config.toml
n_layer = 8
d_model = 96
n_experts = 256
experts_per_token = 4
d_expert = 32
d_shared_expert = 64
activation = "squared_relu"
moe_layers = [1, 3, 5, 7]
router_score = "sigmoid"
normalize_top_k = true
routed_scale = 2.5
balance_loss = 0.00244
balance_bias = true
router_bias = true
n_groups = 4
groups_per_token = 1
init_std_router = 0.0291
lr_router = 0.00232
vocab_size = 8192
norm = "rmsnorm"
norm_eps = 1e-06
tie_embeddings = false
optimizer = "laprop"
lr = 0.00214
beta1 = 0.95
beta2 = 0.98
batch_tokens = [32768, 65536]
seq_len = 1024
train_tokens = 641700000
steps = 13562
dataset = "wikipedia_en"
Below are experts of layer 5 (counted from 0) of a mixture-of-experts language model. Rows are named down (a neuron's output weights, with its number) and show model dimensions 0-95. Each number is 128 + 24 x the weight over its row's rms, rounded and kept within 0 to 255.
Before each expert's rows: a language model's description of what the expert responds to. This comes from a sample of Wikipedia text that the model never trained on.

# expert 50
What it handles: Line breaks ending table rows, articles and function words like a, the, to, with, any, my, and the uck piece in luck or knuckle.
down0 [143 148 110 157 129 139 149  95 137 155 185 114 138 159 132 155 114 163 152 147 120 108 138 138 125 110  90  95 119 161 147 149 113 100 173 125 151 125 145 120 115 133  86 103 133 114 117  98 150  96  91 101 121 140 136 131 139 172 139 150  99 174 136 160 107 123 101 139 156  95 120 121 119 141  68 103 132 151 140 143 177 136 135  96 103 133 135 152 129  88 127 182 161 125 106 124]
down1 [106 133 126 194 125 105 138 127 116 159 153  75 113 152 185 164 131 111 123 125  82 127 106 127 174 108 151 137 150 119 138  88 108 106  97 114 140 140 105 114 110 136 166  71 110 133 158 134 113 115 144 137 111 157 109 137 117 140 130 123 142 104 123 114  70  88 174 105 141 152 137 129 184 121 139 111 136 135 135 108 122 113 129 172 162 142 129 111 122 159 141 142 117 132 127 107]
down2 [128 110 154 124 140 156 114 140 176 133 130  59  89 123 107 127 142 185 142 123 118 176 134 156 110 151 133  98 118 126 121 174 144 139 115  96 111 101  88  75 100 107 130  87 123 100 143 130  97 161 134 124 123  98 141 129 147 176 135 143 125 142 148 136 156 165 144 162 126 101 177 121 151 153 111 106 109 116 127 143 126 135 112 142 143  89 142 105 145 120 168 147 141 140 120 109]
down3 [136 144 106 105 118 113 110 139  86 131  65 165 125 128 120  94 113 119 107 107 167 139 155  86 187 129 123 160 117 151 117  93 147 136 124 162 111 122 101 165 116 136 128 156 120 121 161 140 107  96 169 128  84 155 125 122 135  82 118  67 127 123 120 121 165 178 136 135 121 157 151 142 105 120 160 118 154 139 147 120  98 112 136 154 111 135 116 153 159 132 138  99 119 142  96 141]

# expert 25
What it handles: Quantifier and relative words opening a phrase, such as many, some, both, each, several, and which after of or that after informing.
down1 [150 116  92 137 157 103  99 149  92 131 148 114 144 118 123 133 152  77 172 153  86 135 115  83  90 147 106 164 109  96 104 133 153  99 137 125 135  74 114 101 120 139 146 119  96 137 154  95 149 117  97  91 118 126 117 108 147 105  99 101 116 139 119  96 152 105 127 128 128 102 128 123  79 106 131 129 144 153 131  92 102 100 164 155 154 119 128 147 173 123 152 128 173 150 122 139]
down2 [142 163 134 118  90 121 137 122 127 122 134 141 148  99 127 157 119 117 149 141 134 125 119 121 132  86  61 126 133 125 122  76 131  58 113 137 115 158  93 138 122 148 140 115 109 110 137 150 114 131 114 182 145 125 173 112 138 118 140 118  70 126  93 145  97 191 112 133 108 120 138  98 149 171 105 140 132 161 157 148 113 121 126 152 109 107 123 124 113 113 102 156 145 160 150  91]
down3 [136 116  95 156 161 106 130 114 147 152 113 155 107 137  86 126 122 123 116 151 129 156 141 120 146 153 109 122 160 119 121 129 130 137  90 151 143 139 138 108 148 138 138 148 123 126 164 125 147 154 101  95 120  88  82 143 155  99 154  89 183 136 131 120 113 112 107  99 121 126 154 126 106 123 161 120 166  90 174 108  96 121 103 131 128  94 131 167 130 156 100 109  56 134 165 170]
down4 [158 127 181 181 115 135 129 135 150 141 128 119 157 122  94  95 114 171  94  89 114 123 131 121 141 144 150 140 143 133 152 112 110 136 129 140 101 126 132 114 134  95 153 138  93 191 147 114  87 140 136 125 117 125  90 133 113  76 120 126 172 144 126 152 130 142 112 162 133 137  86 127 167 169  82 116  94 137 117 137 157 117 152  97  92 142 116 141 163 134 141 110 146 103 125 173]

# expert 27
What it handles: Mainly and, plus or, than, as, without, despite, while, linking phrases in lists and comparisons, like rather than, as well as.
down0 [161 136 156 126 136  86 170 149 111 114 122  89 108 163 142  56  87 163 107 115 135 130 105  86 100 171 105 162 134 111  56 126 114 110 145 142 155 132 121 117 133 128  99 118 151 143 137 143 115 137 179 152 121 103 142 115 154 112 142 130 153 101  79 121  90 127 120 106 113 114 130  92 165 111 120 125 152 145 146 122 122 145 124 100 150 145 146 123 146 105 106 136 144 127 102 125]
down1 [118 125 153  98 143 163 118 136  98 113 119  96 136 114 114 166 119 178 148 156 131 128 102 156 102 118 148 130 171  77 129 112 133 163 132 144 155 147 122 134 117 129 134 155 185 138 112 103 112 140 129 160 138  76 115 140 124 117 111  90 132 157 107  96 113 109 107 141 155 110  90 144 231 100 133 115 125 115 130 134 112 123 132 128 131 127 136 148  89 143  99 130 147 143 120 102]
down2 [158 110  92 140 137 134 117 146 119 155 127 165 142 117 155  72 125 128  55 136 127 145 114 123  61  88 107 108 143 106 127 136 103 128 133 117 142 105 102 125 127 114 182 119 176  70 117 124 118 128 115 147 145 130 128 135 174 123 128 149  97 152 143 131 155 152 145 108 121 126 113 152 148 111 146  95 131 123  95 113 132 142  92 129 132 117 168 141 150 132 149 186 131 129 142 168]
down3 [134 135 128 154 149 119 112 134 147 146 132  44 164 138  94 175 125 127 144 139  79 154 114 120 139 140 128  67 146 149 119 135 102 130 135 105 113 165 129 111 112 132 113 133 147 120 136 128 116 131 114 120 119 136 125 161  61 129 135 108 164 144 183 129 170 171 144 122 115 117 127  86 177 146 120 136 123 112 153 162 103 160 117 139 138 113 118 154 112 136 143 170 156 121 123 135]

# expert 33
What it handles: Endings that complete words before a function word, such as -ing, -ation, -ness, -ces, plus closing quotes and parentheses.
down0 [111 177 180 136 117 136 149 123 101 128 160  57  82 132 136 158 149 145 150 108 150  82  99  98 174 116 135 169 176 110 116 110 153 135 101 107 127 112 154 133 123 144 136 116 131 131 123  93 118 135 151 132 148  99 114 140 122 114 158 153  91 138 149 116 145 122 150 107 136  97 122 148 176 101 145 132 135 135 159 158 171  92 157 143 135 119 145 138 108 102 115 136 101 117 138 153]
down1 [117 135  89 144  98 137  87 136 131 118 145  80 173 124 124 111 158 120  97 156 144 136 111 155 141 153 108 171 139 120 145 139 129 132 113 130 148 119 115 129  94 183 117 106 112 118 173 166 142 117 121 171  89 159  87 121 128 132  92 119 132 124 129 121 109 142 165 116 115 151 139 116  67 150 162 128 149 164 107 146 127 139 123  96  83 142 115 179 116 171 119 139 128 160 138 126]
down2 [148 149 105 164 107  94  91 116 127 115 129 173 141  72 104 120 116 116 136 149 145 130 127 168  85 138 112 155 105 152 132 148 160 111 139 100 116 153  83 109 124 134 137 113 134 128 141 147 133 117 109 161  85 106 169 126 160 125 103 140 171 117 106 145 144 108 139 123 104 149 111 135 175 103 118 124 107 168 119 118 118 115 133 178 101 148 143 142  89 159  95 146 129 118 102  67]
down3 [113 124 134 127 126 157 168  86 117 143 126  71 108 124 133 140 167 131 140 133 134 111 163 115 128 100 104 161 141 152 136 136 128 181 136 127 113 194 142 132 119 124 109 139 174 139 148 180 101 134 127 167 172 163 121 113 137 146 115 123 147 111 115 128 141 133 102  88 136 132  71 136 129 162 162 157 182 116 145 150 128 123 117 116  89 130 145 124 140 127 125 162 169 150 109 152]

# expert 49
What it handles: Prepositions, mostly of, after titles and institutions such as University of, Countess of, plus sentence-opening Despite, After, Following.
down1 [165 129 191 164 129 120 122 137 156  89 135 176 100 117 123 149 112 144  96 112 146 118 124 163 142 147 118 126 112 129 151 110 150 122 165 165 166 124 166 127 146 131 129 118 114 107 120 140 138 126 127 179 118 107 110 119 133  73 165 117  97 169  93 195 127 128 126 159  96 128 132 143 117 105 166 124 127 113 148 116 154 140  97 117 111 114 180 137 113 146 118 138 119 101 151 160]
down2 [103 139 170 158 136  97 154 131 123 152 160 106 122 155 136 149 163 105 104 112 118 118 138 108 151 123 154 180 150 132 143 105 138 103 156 154 118 149 117 130 163 153 124  91 143  86 148 127 159 128 118 137 146 130 121  83 125 116 109 181 107  92 143 142 126 108 176 112 160 119 131  94 131 156 111 104 113  95 131 125 148  73 125 131 137 156 142 142 105 148  77 128 139 156 107 182]
down3 [126 103 130 136 187 126 106 119 162 130 139  59 110 129 117 136 180 145 111 135 105 174 134 114 116 130 139 120 117 154 110 138 165 121 127 142 160 119  93 122 139 122 101  94 139 136 124 145 164 109 112 138 132 122 139 160 117 154  84 145 173 149 133 153 160 127 170 153 146 157 166 149 144 126  99 119 133 113 104 131 166  66 125  92 133 121 124 152  97 138 124 179 123 118 109 108]
down4 [160 110 123 156 120 118  78 132 172 150 120 121 123 113 101 145 129  81 140 124 142 116 124  92 140 158 127  85 145 138 101 112 110 120 122 116 139 150 142 156 160 127 177  85 119  86 136 110 119 134 122 104 158 110 134 145 125  82 132 149 150 135 144  87 132 108 113  94  82 129 133 157 122 171 137 147 112 152 160 124  85 137 152  97 144 137 137 117  75 124  93 100  88 120 111  90]

# expert 61
What it handles: Dashes and hyphens between numbers in year ranges, scores and dates, such as 1949–57, 2017–present, 1–1, 7–6, plus age and of.
down0 [117 150 109  95 126 130 101 120 108 114 129  81 147 175 103 115 136 135 129 137 114 100  96 172 171 145 137  96 128 148 113 134 112 131 118 122 106 147 128 113 117 152 113 126 129 123 110  65 125  94 185 136 140 111 122 126 110 132 161 166 157 104 137 113 126 161 144 168  96 120 148 179 142 130  98 105 130 111 154 185 177 143 151 150  97 127 129 153 167  97 110 140 110 121 144 116]
down1 [ 99 131 121 132 124 117 116 139 104 152 118  79 147 105 120 183  84 157 118 162 153 113 122 133 126 165 167 163 120 145 136 114 153 103 154 128 149 140 160 137  84  96 105 112  84 120  88 155 111 146  88 129 116 134 122 101 126 159 126  86 118 179 115 157 157 149 112  86 136 179 144  89 157 113 128 129 131 144 117 166 101 154 140 112 143 166 133 138 109 124 137 147 114 131 126 137]
down2 [159  93 149 113 118 145 121 101 140 116 129  64 149 100 112 137 158 115 103 115 142 106 101 116 128 111 148  83 145 121 142 142  96 110 140 166 115 147  93 106 136 121 138  96  93 148  84 112 170 117 105 131 137 124 145 148 106  92 140 128 148 132 135 124  77 130  99 145 167 121 133  82 189 149  86 155 161 139 120 119 125 162 163 169 136 139 166 125 135 142 147 129 132 118 104 114]
down3 [126 129 133 124 152 131 169 136 121 101 149  76 142 159 119 135 111 112 123 155  73 103 109 110  93 171 123 105 108 160 137 100 147 144 123 143  84 125 145 159  89 111 140 143 128 103  93 139 132 127 106 152  89 122 136 153 126 146 113 141  98 101 129 138 131 168 173 146 150 124 133 113 150  64 152 133 190 157 123 123 165 166 122 175 136 145 124 132 122 137  97 124 123 103 121 147]

# expert 31
What it handles: First pieces of everyday nouns and verbs right after articles or his, such as play, film, song, music, marri-age, restor-ation, se-ats.
down0 [124 122 141 157  94 133 157 102 144 119 134 140 144 113 121 119 147 179 121 114  99  85 131 160 128 135 132 120 151  86 118 118 153  99 149 120 121 129 117 137 124 127 127 154  77 114 191 134 134  96 100 156 122 131 107 125 121  96  58 113 136 139 105 162 156 122 106 155 121 103 127 146 140 128 140 100  93 100 153 149 141  91 132 164 122 124 156 170 119 164 102 158 118  88 180 114]
down1 [118 118 145 129 139 115 137 146 145 106  90 187 131 141 146 150 175  89 139 138 143 117 146 133 116 153 100  91 110 107 111  86 144  81 124 159 150 158 108 125 134 100 104 120 157 118 146 142 157  89 128 157  98 149  99 127 154 104 105 129 146 128  98 164 111 102 159 153 140 178  93 146 130 114 140 120 116 135 141 135 129 202 143 148 173 152  99 122 132 111 146 119 111 112 154 139]
down2 [153 133 146 147 150 174 112 132 124 126 127  66 104 112 113 158  77 132 144 147 123 143 130 141 172 105 133 108 145 116 100  86 123 139 122 152 169 123 112 158 147 124 139 137 164 143 129 167 117 165 178 110 123 173 112 130 128  87 125 139 132 116  90 186 151  76 119 139 174 138  92 104 144 135 128 134 129 127 130 132 166 123 106  97 114 143 113 161 144 149 146 134 111 109 111 155]
down3 [126 117 139 152 114 146 148 142 144 129 128 112 124 118 114  86 116 102 121 145 104 127 214 167 173 146 140 138 118 132 129  48 108  93 156 134 157 139 110 109 122 118 127 131 122 114 125 121 122 130 105 120 145 118 122 134 111 154 117 100 130  84  97 136  99 151 125 156 124 112 179 151 105 115  88 138 121 175 141 143 121 135 121 123 136 156 132 102 140 143 183  91 136 150  95 169]

# expert 9
What it handles: Month names before a year or after a day number, such as On 31 January 2000 and in October 2022.
down0 [ 97 134 123 117 108 116 137 126 114 125 157 131 116  85 124 162 128 121 139 131  80 112 147 163 115 144 130 118 130 155 128 136 123 134 105 148  98  69 138 139 147 110 165 145 130 143 120 110  83  76 138 135 121 179 123  89 107 122 153 128  82 137 144 158 149 183  93 142 163 197 169 103 135 145  96 115 117 128 100 124 138 128 131  81 120 136 105 130 112 122 154 128  86 135 109 130]
down1 [ 67 137 123 113 139 151 118 114 141 102 167  94 129 105 142 143 117 167 125 110 140 136 123  93 130 161 163  54 157  87 155 130 127 127 137 120 118 112 148  95 131 106 129 119 142 113 175 118 105 101  92 141  88 124 126 130 147 113 126 124 129 172 117  95 119 146 106 149 149 113 148 128 198 158 185  93 114 147 109 109 122 104 145 114 152 115 124 117 145 116 120 138 110 114 103 112]
down2 [178 107 169 184 152 119 174 147 129 143 129 112 137 145 148 118 103 111 108 134 156 151 123 111 157 127 128 166 108 108 158 144 116 166 150 137 138 164 110 112 142 130 105 137  86 133 116 107 138 106 158 153 114 115 133  85 157 135  85 135 143 111 179 149 125 130 114 101 160 134 172 108  89 101 143 116 161 114 109 138 128 109 152 171 128 126 113  98 173 130 170 136 159 152 129 131]
down3 [137 115 120 129 140 119 149 137 113 171 113 113 124 122 152 103 147 118 114 147  83 146 112 137 135 106 113 152 102 138  81 117  91 118 118 118 143 117  91 120 152 108 143 176 104  92 138 133 136 118  96 186 139  99 165 120 124 173 146 119 122 139 101  91 121 109  82 141  96 155 138 136 140 110 143 167 139 125  98 159 104  90 115 111  81 177 144 107 140 151 123  83 111  95  97 130]

# expert 47
What it handles: En dashes, commas and semicolons after digits in scores and date ranges, plus sports terms like NCAA, Olympic, place.
down0 [117 125 120 148 127 163  99 171 158 146 102  89 156 112  94 189 102 131 104  84 107 156 136 109 138 177  73 120 102 152 140 136 121 150 143 161 139 119 115 108 132 148 115 133 132 124 111 147  99 144 126 105 157 106 132 109 106 116 164 125 170 175 131 120 170 142 166 112 126 119 137 125 196 151 115 139 135 128 120 111 112 127 134 126 163 170 118 127 158  98 120 140 116 109 146 125]
down1 [141 118 120 126 100 148 146 148 108 171 117 104 145 106 123 121 132 150 182 105  98 109 130 140  89 138 109 103 105 155 126 131  96 137 135 160 121 121 144 229 119 111 165 110 121 184 144 130 148 138 109 118 146  99 114  82 148 147 122 108 123 127 157 143 125 143 155 180 116  96 141 118 128 133 115 128 149 106 134 146 140 136 123 121 120 104  86 144 150 153 109  94 116 147 173 152]
down2 [ 99  93 119 112 118 118 133 100 153 111 138 180 102 171 131 109 125 119 139 150 135 170 148  94 111 109 129 148 144 116 143 139 137 143  94 148  85  94 103  97  86  97 109 127 158 156 128 141 137 108 126 129 120 155 156 139  84 140 101 162 141 144 146 138 144 132 103 157 119 106 113 133 122 107 100  99 105 164 155 144 109 162 111 121 107 111 119  99  98 119 185  95 116 157 103 184]
down3 [140 120 150 147 127 104 104 149 137 130 132 135  82 128 148 142 161  63 111  71 123 134 111 125 154 119 163 150 118 130 137 129  90 142 103 134 156 117 139 141 141 140 163 126 114  97 164  98  99  99 101 125 120 152 133 109 126 111 175 137 105 117 140 152 108 153 150 106 119 118 161 110 114 134 141 157 105 179 158 183 105 133  79 145 134 150 103 137 115  87 168 100 146 134 142  98]

# expert 0
What it handles: Conjunctions joining clauses or phrases mid-sentence, mostly "and", also "or", "but", "while", "than"; plus stray "co" word starts.
down0 [115 103  84 146 136 158  94 104 129 121 111  47 170 124 163 147 150 131 138 140 144 119 125 110 130 130 154 136 110 145 103 114  86 115 140 105 152 134 115 115 147 130 110 157 146 142 104 140 131 113 115 122 155 137 102  86 166 196 168 105  99  88 145 130 111 179 167 134 155 119 138 142 165 142 138 110 114 154 130 126 152  95 128 137 152 137 145 118 151 163 138 143 121 161 138 113]
down1 [115 118 136 164 123 116 155 155 128 138 168  71  95 141 165 212 128 123  84 145 128  99 136 153 174 146 160  87 130 144 105  98 117 133  99 146 153 116 109 143 138 125 146 115 128  92  98 104 134 117 119 147 138 130 120 133 125 129 158 124 115 127 136 130 170 115 152  71 159 120 123 129 147 114 116 107 113 160 157 158 133  78 119 113 122 150  93 126 145 170 132 103 128 144 117 124]
down2 [133 154 108 123 132 142 126 142 121  90 134  63 114 124 129 118  99 125 137 163 101 132 126  73 144  85 169 157 132 138 117 119 102 135 130  85 121  78 131 142 138 112 116 142  94 109 124 129  52 130 143 118 122 125  78 149  98 148 122  75 127 127 123 121 118 138 164 132 117 154 116 140 164 157  88 143 149 152  88 130 132 130 151 153 144 138 104 145 161 103 125 104  91 117 132 102]
down3 [140 162 101 172 115 144 161 123 150 129 148 105  84 170 181 104 109  83 146 118 107 134 173 143 105 144 133 131 130 160 153 110 116 130 153 122 150 133 120 169 147 123 110 111 115 120 126 108 150 110 103 120 116 119 147  91 148  86 142 108 156 107 141 132 143  94 138 147 130  81 164 145 204 121 104 139 123 155 133 109 135 128 104 143 162 121 129 114 164  98  84 143 145 140 142 118]

# expert 32
What it handles: Sports words like quarter, semi, play, set and word starts before a suffix, such as land-scape, High-veld, high-lights, in sports season text.
down0 [123 110 136 121 114 139 169 132 113 135 107 158 121 124 182  97 123 127 120 104 152 127 150 145  88 118 120 118 146  96 101 133  84 196 150 135 135 126 140 102 100 107 144  88 138 108 123 133 166 113 109 131  74 135 104 129 125 130 143 137 119 139 160 110 124 119 141 129 141 104 153 116  99 201 133  82 122 112 155  84 135 156 108 168 142 113 144 106 182  96 131 122 135 154 143 117]
down1 [ 92 105 104 107 112 125 134 168 135 103 132 164 129 124 109 120  92 124 118 116 140 126 140 166 130 173 116 124 120 126 179  89 115 151 171 166  92 115 161 120 127 123 110 152 162 156 128 162 191 147 150 134 110 136 122  99  99 125 130 144  86 126 172 134 128 114 171 155 137 174 151 114 149  94 142 118 128 139 146 109 150 130 144 125 128  83 164 147 123 116 130 156 148 165 136  96]
down2 [171  90 114 193 163 135 115  98  98 107  87 150 143 103 133  97 101 147 157 126 117 115 163 137 117 147 129 170 107 120 129 154 130 140 111  97 128 117 139 123 138 123 149 142 119 144 139 157 121 157 159 138 116 134 125  71 111 162 108 130 130 104  75 118 116 145 162 190 117 157 154 104 158 133 116 133 146 119 115 137 118 107 153 116  88 123 138 102 155 105 177 105  96 130 138 134]
down3 [191 168 117 117 147 164 104 123 125 101 175  91 126 169 116 158 115 109 120 129  71 156 120 132 121 152 114 120 141 156 121 120 146 133 123 132 135 153 147 176 127 178  99 122 133 134 151 107 148 137 140 130 180  92 138 180 157 117 141 106 141 145 133 136 154  82 128 155 124 145  78 111 116 135  87 136 159  83 116 139 110 105 130 136 161 136 144 112 126 119 108 137 122 149 116 136]

# expert 41
What it handles: Lowercase pieces in the middle of words and digit pairs in numbers, such as augh, ab, un, 63, 54.
down0 [164 111 141 126 128 120  88 140 117 124 139 140 147 123  92 115  86 130 116 139 104 145  92 178  99 138 164 133 133 132 133 133 131 160  86 102 136  95 157  95  90 130 160 146 131 155 123 147 130 127 125  78  87 150 124 157 162 108 154 148 182 110 157 138 121  92 166 127 139 154 129 133 115 112 127  99 132 117 140  95 157 163 117 147 120 116  82 115  91 130 129  81 141 165 118 158]
down1 [104 133 109 108 139 129 128 181 118 125 113  96 165 119 142 124 127 177 167 168 107 155 168  99 117 157 166 151 129  84 118 135  96 135 140 163  97 138 133 113 112 128 132 123 135  97 143 164 124 160 128 108 123 120  98  97 103 150  94 170 170  91 164 145 164 120 109 120 132 144 140 124 136  97 134 103 145 127 132 140 145 115 152 115 170 102 113 139 127 160 110 173 165 111 166 140]
down2 [143 151 127  99 175 117 112 130 147 131 106 119  87 116 103 132 128  81  95 133 131 126 175 139 144 143  98 158 122 147 150 119 174  96 157 120 128  98 150 136 110 125 102 112 149  99 164  96 164 131 198 108 128 136 171 155 144 154 125 148 130 117 161 111 129 127 152 131 137 134 154 134 136 158 115 172  90 122 145 133 150 110 145  96 151 167 117 106 106 159  90 163 110 121 131 157]
down3 [165 142 125 135 122 109 135 124 140 142 106 165 157 130 137 176 138 113 141 129 175 106 140 145 127 174 111 144 123 109 133  99 135 102 158  90  93 124 122 109 124 126 121 164 130 103 145 140 122 164 122  92 174 121 112 108 118 122 149 100 112 138 123 121 141 118 153 130 110  84 119 120 197 140 149 105 145 114 137  59 113 106 157 178 102 141 146  84 158 116 123 127  78 122 101 130]

# expert 10
What it handles: Word stems and fragments at the start of longer words in descriptive prose, such as neigh(bouring), Serb(ian), arch(itrave), equ(ations), business(man).
down0 [145 122  86 153 119  86 111 128 190  92 108 117 130 156 119 119 109 140 105 140 136 146 144 108 114 107 135 119  84 118 127 134 109 129 126 138  92 168 124  72 169 119 122 146 141  95  96 131 110 122 137  77 127  88 126 159 122 113 114 151 131 127 114 107 120 181 133 153 134 159 135 141 173 105 143 107  90 114 113 109 111 115 134 125 124 136 112 144 110 178  99 177 176 108 115 147]
down1 [132 141 163 130 144 153 130 123 112 133  96 135 143  69 105 137 175 152 123 110  97 112 135 125 105 149 116 134 111 128 100 118 146 110  79 157 125 106 150 151 137 134 101 148 155 105 135 149  62 134 140 119  98 145 126 102 149  55 157 132 120 125 160  54 129 157 165  98 121 121 118 121 158 136 158 138 136 148 133 126 165 116 119 101 108 128 102 102  87 110 118 147 137 124 127 128]
down2 [150 150 160 139 128 124 115 144  88 103 111 126 167 142 128 177 136  73 104 123 108 139  93  90  81 124 131 113 137  90  99 129 124 123 134 107 180 122 147  99 114 139 142 123 105 140 147 156 152 167 147 144 133  84 115 114 122 106 102  91 136 136  70 139  74 131 124 143 114 131 135 118 148 118 126 128 147  69 145  98  90 117 108 136  83 141 132  98 167 141 138 117 129 120 130 143]
down3 [158 158 122 100  86  87 137 117 116 151 112 121 137 116 112 166 153 130 153 153  83 156 144 134 136 166 115 166  78 171 125 138 166  89  84  95 108 130 154 126 151 170 123 149 155 166 111 125  93  96 120 166 119 109 114  92 120  94 142 125 114 144 135 106 125 114 119 124 107 120 125 123 153 148 117 131 122  79  94 146 147  88 176 137 142 144 122 128 117 130 132 113 133 103 115  93]